From a checkpoint of a small mixture-of-experts model trained on Wikipedia: a softmax router, a variant of SOAP for the experts.
Below are experts of layer 3 (counted from 0) of a mixture-of-experts language model. Rows are named router (the router's row for the expert), gate (a neuron's input weights, with its number), up (a neuron's input weights, with its number), down (a neuron's output weights, with its number) and show model dimensions 128-159. Each number is 500 + 25 x the weight over its row's rms, rounded and kept within 0 to 999. Numbers have three digits each.
Before each expert's rows: a language model's description of what the expert responds to; "raises" lists some tokens whose logits its average output raises strongly, later layers aside. This comes from a sample of Wikipedia text that the model never trained on.

# expert 55
It responds to: Middle fragments of rare or technical words, often species and scientific terms, such as ibr in colibrí, arc, ct, ve.
raises: "ibility", "ious", "ate", " record", "ible", "iology"
router:505562485507510512465513494529498506524529499474556472492507516512486510509508540492502449529476
gate0:501506556447521502503506486495515505510534508467505427536495508534484487518539502521511486528488
up0:533485510515510482530486468498501484524548495511516503521493473500474493473506487470471545512512
down0:475486515439498524499523499499500496434466518473468518526483461486461506495473487493466429520530
gate1:493495492480511465477481470489488491494537523534468533511524515470502475507461534493515490431469
up1:512502501519525480475477519514516514540526450511549496508507516466546458495512493500558507508493
down1:481519498512473495511488463458484512511518495492473486525491432495523496503512507445478479485532
gate2:501527499505516516482531508490466519510478514498517516521513496503453512493600484526473453507523
up2:536514477558466488513490501509482461503488538489455513512473489475488487497461510529480490467522
down2:515452530510507495534464524483510482460540483488529488538492452533509475505497496487532482495480
gate3:491494500495525489526533511479527538501488485494480479494484480503476493527503456480466451519496
up3:485526525453505464500498478485516518502479505503511485522476485454496428505491492474488498491497
down3:543499474527503493487443521497498434470476513498529491485473533498511470497489508515483469481527
gate4:555501462532477501498447483511492466530521471473506506468510496465484498504512507516514486498526
up4:476499515520494525512504490519464469498489466489496523478524469509469480521493525480478503475476
down4:502498473494478507497476530493488484488571495472516510455496491505509459506522537510482512553511
gate5:459536505469497503489521461496478504496493544535485510509489471478490528475548481514514511470470
up5:507556479498473495503483485487475511494557557540497477515455502518493489534519547529526464544509
down5:463504493490519467491495477493462492475547543518510551539472484537534477523528504489540524505476
gate6:518474508492490486509528503499522521475498471490477520506524524517506518509555449502492480490463
up6:473457487504509535491509556489459508521463481496525488486480538468491496528577527526466463480560
down6:510507485477517514508516474531504533493546513540467521533513486502477503470520487508456483481494
gate7:466484501457522516442477476512479475499491517501501510477513464470538484511570518510527504500505
up7:505484459505457483486507490472475580518525512482498517569507501510498482491519530475521470463484
down7:497484469483506484491497448532559524495492479506511528488492527519502485460496537467474493451495
gate8:479559500540524516486519482468467525522518487500547497529504510493526518469479520479512490509473
up8:493580485487491519465520464499482516498483491486563469491516495485502519497484529441505484562505
down8:493526489481538512479505513546504495466512456480430486501463518504454513503458474547518509510522
gate9:535511530524522454550487465515511519514512493478484526479503528524492533484531500474513486550475
up9:518491514483490517481520473483553460513521462487503479515522496540535524495487467445484511472486
down9:521477516456487483505508481488531503490471521490501488481496496495472540473446445457503529471474
gate10:502515508486489509493502481484468492486518505479476508510521538500513499501499513486508467495511
up10:532520487480506449518463461513505483490514514513532455494489499502493454525524470500511482487494
down10:476495490469503520473530528485498501533491476466502498478487514542478502465496493519482468518494
gate11:523523510528529503498511533498479510463467474481533473542483446527513513457500485514548511519466
up11:491454461495469507535450507469519505526519467508494518480527510496477447509461474514509532526483
down11:514517528429472522531466487493504493506507525545530529512500489482511509524483520522475519520521
gate12:452505527516499451493507460491420491491513523515485487459467503509495508527507499511532474511507
up12:488505489498533477501540555485523494514494498522461503476481516519514472517438490484525512515474
down12:527497491519517506508517525516507514531506523500501534495515473528458456496450463486513468498528
gate13:537525501492535565512455531537490437465505462486461477477508460487514473499479512498492513467466
up13:507498513482487487480524540477510535529459494518501500510479485508518498526482522498510485452516
down13:526473517465491494499482549512534501520484505513500516486459487505513515519484513505533460482504
gate14:505539515537482469493522504518525535524478471499563439540536476490507491534499521516510459530465
up14:553532469507491489498501464555509547492534489478501500494512496490500495499495506550535465538512
down14:539516507490512506460489503529474486498528505482468489461507520519470497454542522524474521467519
gate15:509520532551512520487513501492519492498468494445514469489479479472489461503531568551485460501497
up15:494505535531505502471518436498485515481481498507479519513508524499524500468505478526482523467494
down15:459534511501525442486511464523478477507522518539501558481514537523494527479495495482490470501562
gate16:506518559517488535509513539499462466517515529484457518534486486533547495502486512484488511502508
up16:497453521502522491496513474510520488479529502481516463521497534491533483506476503470520474547493
down16:536495510526458519488514489497449446464543544511484525493517515507468513519508522481472514508453
gate17:485513439501540483508509536475496499504483512520523524501522494474507529501533440465511520545459
up17:510508527513502506458531541504501508496470460466486537519485522468550490467511479471494499480529
down17:505463515515448510511513515506557507478471503425529483468524426478490499457515539527511457448532
gate18:498463481471496532556489517443442452473483476482509489496477508506467481511513462498536530472490
up18:483517487456495481468491487498531488518497505459479495500548479536487465505495503530521510520488
down18:479539458457515507467503490558491499506503483478490522536486471510500530544511491466485491473477
gate19:488508525507506490506464495482465551513511513493521495476502477509474535510508444491470475518535
up19:538549494493487508479508487482505513471463442555520511449493494531480457552464503508548488440492
down19:478517497507488512546485467499528497536514522480499460479502510502483502484465491513568490477503
gate20:539491531525519498527463496496488502491562480510529484522499521487524487515506474514471478482458
up20:504514541522497506491471479545485496484507475482497514504498461476474483492503504495469524536527
down20:485536518498495511502533535455481522494524525537516487513472508528489520478515520433486523486511
gate21:520496522504525532501533457516510468512503512523529505494454517499549498492494499460487480506520
up21:551497538501486534531504502438495543543524536503495493485510490543490477488500512502516468491532
down21:537504471497517515500474514492497497497478545487517511508479475496450535514509549498482536485480
gate22:460513498541480494439506522500517471555499531522517472512476510492542497512488497521493522462473
up22:473495518467438526530485514490520508532545469541511478501469478513513513503441510510496527510534
down22:505478483488501480474478500533528541478534483482472478519447457479521517522494496468522538480549
gate23:481476528508520508528498553492473502529496496505485510451543466500476525496503510510489482476461
up23:514502516487505512540541492496539517513492504458492521483503513483548477509473519508524545526488
down23:516487480512505488462447494469529504464514479547557432493487518513504558494502493443502549523527
gate24:466505511512480506510485504480523470489521473487554525479483527537501499504437513466505515506498
up24:585514512509505455512496515515515502516501502493538456482474505509494462536491486494507482505489
down24:526488501478495455469487509495493474465523477497438481504560529456523501523500498538481524514538
gate25:543504502482497452536507522462483529511443526500463453528513490449501493507491485498492504520465
up25:506526509498529473523501519537504494498478535511509501509473459514484491518506515505476485466465
down25:469485495520484492556512456494490485492513493502481520465526524459537514469496508459473490525488
gate26:485541540505537474490471488496482499473486473509474508512527482495505493514482592482455501446508
up26:489479489530494494527552490509476447536457494518471456505503483506490472477555481470488497504526
down26:521480491484523504484475495514477475503512459507483505495491487550490487538491510565515529542505
gate27:473523493508481500470537538481481506522509467512500485521506499503514513497512498494555487490493
up27:508513521452537503477490467468496498528505485533515521517497510482489486514495463490535510533482
down27:515507497492511496465483472505527498471492472462521513500499496523496504531487510523521472453551
gate28:474491522509565510541481487492452484501502513450452502502507499554517461490509511512448454499481
up28:519462518513559512457510541498502499449520496478507477517545503479509508559520526461507537530461
down28:534472491495494528449534513493518483522513494497464463507526455498488532521469488501491477513509
gate29:528476575471458408505520497505509495497463458476491528509491504465493489482483481503491486525513
up29:486500528473520490522510474499452492482467495500434501501466477500456466511500477453457484493520
down29:533521489486507471486496495504505446527472530499525546441509505493520487555459512534518527526476
gate30:509504436468525538475464521510513497477471477487522453527521472533507477497495481495538515501511
up30:531506528472515447511513509514507521528489535531459506497524501524528493501508520511482497469498
down30:509478536470482463502479524516484492517521549514487507460550483525512510505464498489510476486503
gate31:519465563490509488463464521503531487495515552483470489495497501457492502533491516522480520522507
up31:506530489510497526486487497489512493499478481527526542506489500471482465560480515477519524458491
down31:516476501514456476479465483513473525449497518492499459534509475506535503495473518499484484459494
gate32:479510471484494473500505539569476502496475507461500484451492462536525513507493494450512468523531
up32:505494482530485446519457504500477500493481459510495505487515492506499495504473484505473499532493
down32:477514526506519507515476502551529482459455502487550495520516460511488511507488508493477513451505
gate33:429500481495499479508503464537454516522548529514514492542505519512459517470506527511516468484504
up33:497529513507526516500537496480475545533520482504478439496525509521478484527441509528496469499482
down33:474547487488494502503539444509443512519523493533523482474507502518484527503464518544512469501518
gate34:550504521489525453446480486518466527489518465499489487527499491494469511467509477520505517532490
up34:514480538500508480500500556485490538487513520505486457492507464471492502489465490570502506503477
down34:509497499493498530509498492460504466522487490487508488525526537496493486471506526471552500482488
gate35:501520495511506502419517473535501476497489492523495479528511514509517526513562516527469514531488
up35:524509499473509447468521502473501472528527514505514513515456504551507478492477507523492532480483
down35:527508519526438455465442514493485470517480517525512554476474470516510493505493484522473460481462
gate36:461510540503514468504510494507542464456489485498490493472516506490502513498496501509525485474470
up36:507499490524545519493481449573487497498493524435500470488476524558477524485508467435491492541499
down36:479481470554501513510512520498526502492449531464488457461508514504513521469524525498507506507497
gate37:539527543490495483481493525533478487520480498473505496467506511499499507465489511487546526532503
up37:512532510538526495502475482557512491505494528487487465527491522568454494515490521502519529505530
down37:501490461509495529502542486491473487488501509502431517466491528448502515519507470547472493518475
gate38:511484508490505493486499479493512522501562474459487477484469514505470517549481463500526504455489
up38:493507508485467515480510505577480458491471478492495486489508475520532565519513440482487488511505
down38:484553532504555508503510486521518532518552528541493527490465484486484491526505497513530506511520
gate39:530456496552533478435489517498543513508492510514484485491464472494502488461519471467497534543506
up39:525471503506515485493483501500478500508500452546476481502560520536486526520504507498495473511457
down39:495482526522520488532514518496514476520507509535505499511492531495519480495536484542483480497474
gate40:518495489472524537487514524507521494494492502470440523529505455481482463508502510509504506478503
up40:543510521492500511502518472467488498519500515485516515521548517481528530480499504507546493468498
down40:493491504487512532461493559467501575524508499493524498490493468488522506497486507487548476496471
gate41:484510499512496522494526495467511492492525518532516511484497478496503453498499526469480500489489
up41:510535483518522508509471477513570506509465537526498484505509494509495485478539518528512511505481
down41:487513498474488542489505527509468510504470485505535473487504494555497532464479470479493493478515
gate42:502527464513512543508454471480511526479480476527483479565467496504496502501495473444511543507526
up42:509454444504490515515458560498499494538479525522495439458525509546507496507482500502503505499456
down42:550509517477523563475483516487482516471506519493507542517509527470489478499467493451535518525480
gate43:527551543484530494482544506543522534516511504487533501563495500520549521497500481437521482515515
up43:512533548529506510489505467467469523516505489527514481497517504510501495555490491559497499477490
down43:465495518557493464496442517502491471501505474485492514529525503512518457527528530513497514463471
gate44:477514474462448488543487464484494505457481519508493484488452444543472491485519532463503500486505
up44:536492505438499501506489512507529512547503448519467473484516523476510527533493515532505492478492
down44:513525502497467484456502506489495522503516486516513538452496547496526495493469501487536513517510
gate45:520506534523472540499442503500477525506478504488501475488488540540539545507510482493542475478503
up45:486497495470531456513492498475497541471549522501530486485494457501496530533538461466461451499532
down45:551486526487512478527462478506460538475497476513493487486503485492540463488503488501516459516486
gate46:506501505538443528460472518491516509477459531528476491457504487518505472463471506526509546500486
up46:479486482487539496528549500470502473480520460503509479472527503500510542543472469491454507513501
down46:533499506512448493508469536502494532481497541497538485505502546502564505488521508507507530460519
gate47:508506503537476480456516478513488487500502508514511499499499492466504481474488509425491485445520
up47:478527507495541427503540524496477467497518528508492497486503473510505486474514479499445467542497
down47:510461468481498510546502482481485479513517526547560500445479502489509493531468460508510515528531
gate48:498507536500541500522452462508486510484534476487477472485419499516489539507545485518499535501536
up48:532490531518499488516519525534457487452543520491483515514532494497491458546504484493510514481526
down48:462498489518505511484477504502568528457484499540480488528498504493512443474526473502491529542493
gate49:527477527501493523446550513462492490500534531515462513510491493481539515494483499522510488475503
up49:507508526464510487487504499502539434468503494552530478492473494496518496490499492464465488503480
down49:507471507508493505507479549460468510488475484531508490490524503526457542463533523470476473494482
gate50:503498492514483525529465527527473491477488520528464461549514500491498459471518508488499492500484
up50:477517509506519507523503499498482503503486531502519520497463493486500464565472605505538515490458
down50:480491537492522519505529493559521538530542525510486459496453484488502497465534497505503447481504
gate51:505503504527496514471467458536536504463535504513523509515501569548482525494559502486495506492515
up51:480509551456473528506509484513479521483505483480507545508505484491506476531530529477511491512499
down51:464531514500507515524483480460543508464496508486463541488513495491532485536455529525527494467519
gate52:517508526502502435513460478452527484523491514509501494480551554521493509488505477496504484501466
up52:510506512491478491480557505500450533492538509495552488510490497586508528511510504497492568474526
down52:514502498501467502464519550504529496523517480509496502479498476515510519515500542492497514494482
gate53:520491573534495514461532525547489502465495495545498458535518504499440490495452512534496499475495
up53:491482527500529520466477502532549540503510461505534481488473509490469512463486505508498511513501
down53:501550516544467487488497494577509481475468490476502530457546475527473522530520512506493515499515
gate54:474526488494522473501456482531459527516482483519539483482525513490501499500489552514496505466500
up54:464480499485494504482527473525533491454507493489476506538561478522516479526537467507527499485525
down54:525509479540544492508509529483506491474502521522485522518493479516545544503541489500509511494503
gate55:547560513525460474512529511457537469496509504474527493490504470503530494484487518504490485506499
up55:495508515478506484505547492509501556544488465526512550558523487513541481510461508502452532487508
down55:556504499482498493519420492490506511531532491491470487458514507473478516531520466525483503482509
gate56:515495477491503520464410466482495526510538475463559486471448514485511497505532499505487516470525
up56:472489498501526509480486472476496511525533460500513521512508505496439501508504496498503480524533
down56:493539509532486497487469505489544523459500484493516484504472519513476503514495432501473521454513
gate57:550533548483499459482503479490489513498531520504558499563528535472515489527544529529510531494486
up57:433472517513495514517474508500495515480507480511554497503531542470481478489512518504501478518473
down57:517564495478467477475492493502480490461495507467499491504528531514483487477540475500503523484495
gate58:469462502517479506511485512492543499466498481504523492538477534502499515517531515470508493530497
up58:471484530545503452520509510481459483548528485481516545510512481492521511479485520513475510524455
down58:515490502539511460522492500494506518494471532472504516500509479449468503491465500487450518444495
gate59:496523539528477496508538515481518522514533535511512512515503535500472493524462494533464543460518
up59:541505482496496525481462525487510477487506509515489462460515497491491550497524513508476503514476
down59:494519509457521479498494492508479489533482479444455505450515493500510521465464527493519534476489
gate60:518517508558552494478469518529492526489501480480502483484489488503516485483497508494522479474516
up60:501503512500510474474457467518477474489473502455455496480510490516516498487452520492473539557512
down60:480489480557505458493553501502492495524494491490507531509492489479484482524497452508486485516483
gate61:473502518485464523503477508522503518485500469561490524482477519474509497508513543491510525495513
up61:502508458496496488454496512514495498508466487524525561485550538505514475471513520500486498494495
down61:508533532517507518520548460503470480503474497512515467502524485548459484508532515503482482525516
gate62:495485519480492516521515484512525490482495516487515484490481477496508491478531527475493498511433
up62:470512487515483480517494533500487507504548508484486525445503518484514484517471488529514559459519
down62:519489466496485493532478502471502553511529509478470515490525517485478475532491489508528563544516
gate63:548479509494432486475459477470502517506526496520468542479538505482511501511503448497524481527461
up63:502446464506468516484499526487503529525480492486446543514504432532497529522506537492486489502479
down63:481477503522497466487446523520485464489559480521502531494504508534490513467522491482504489542500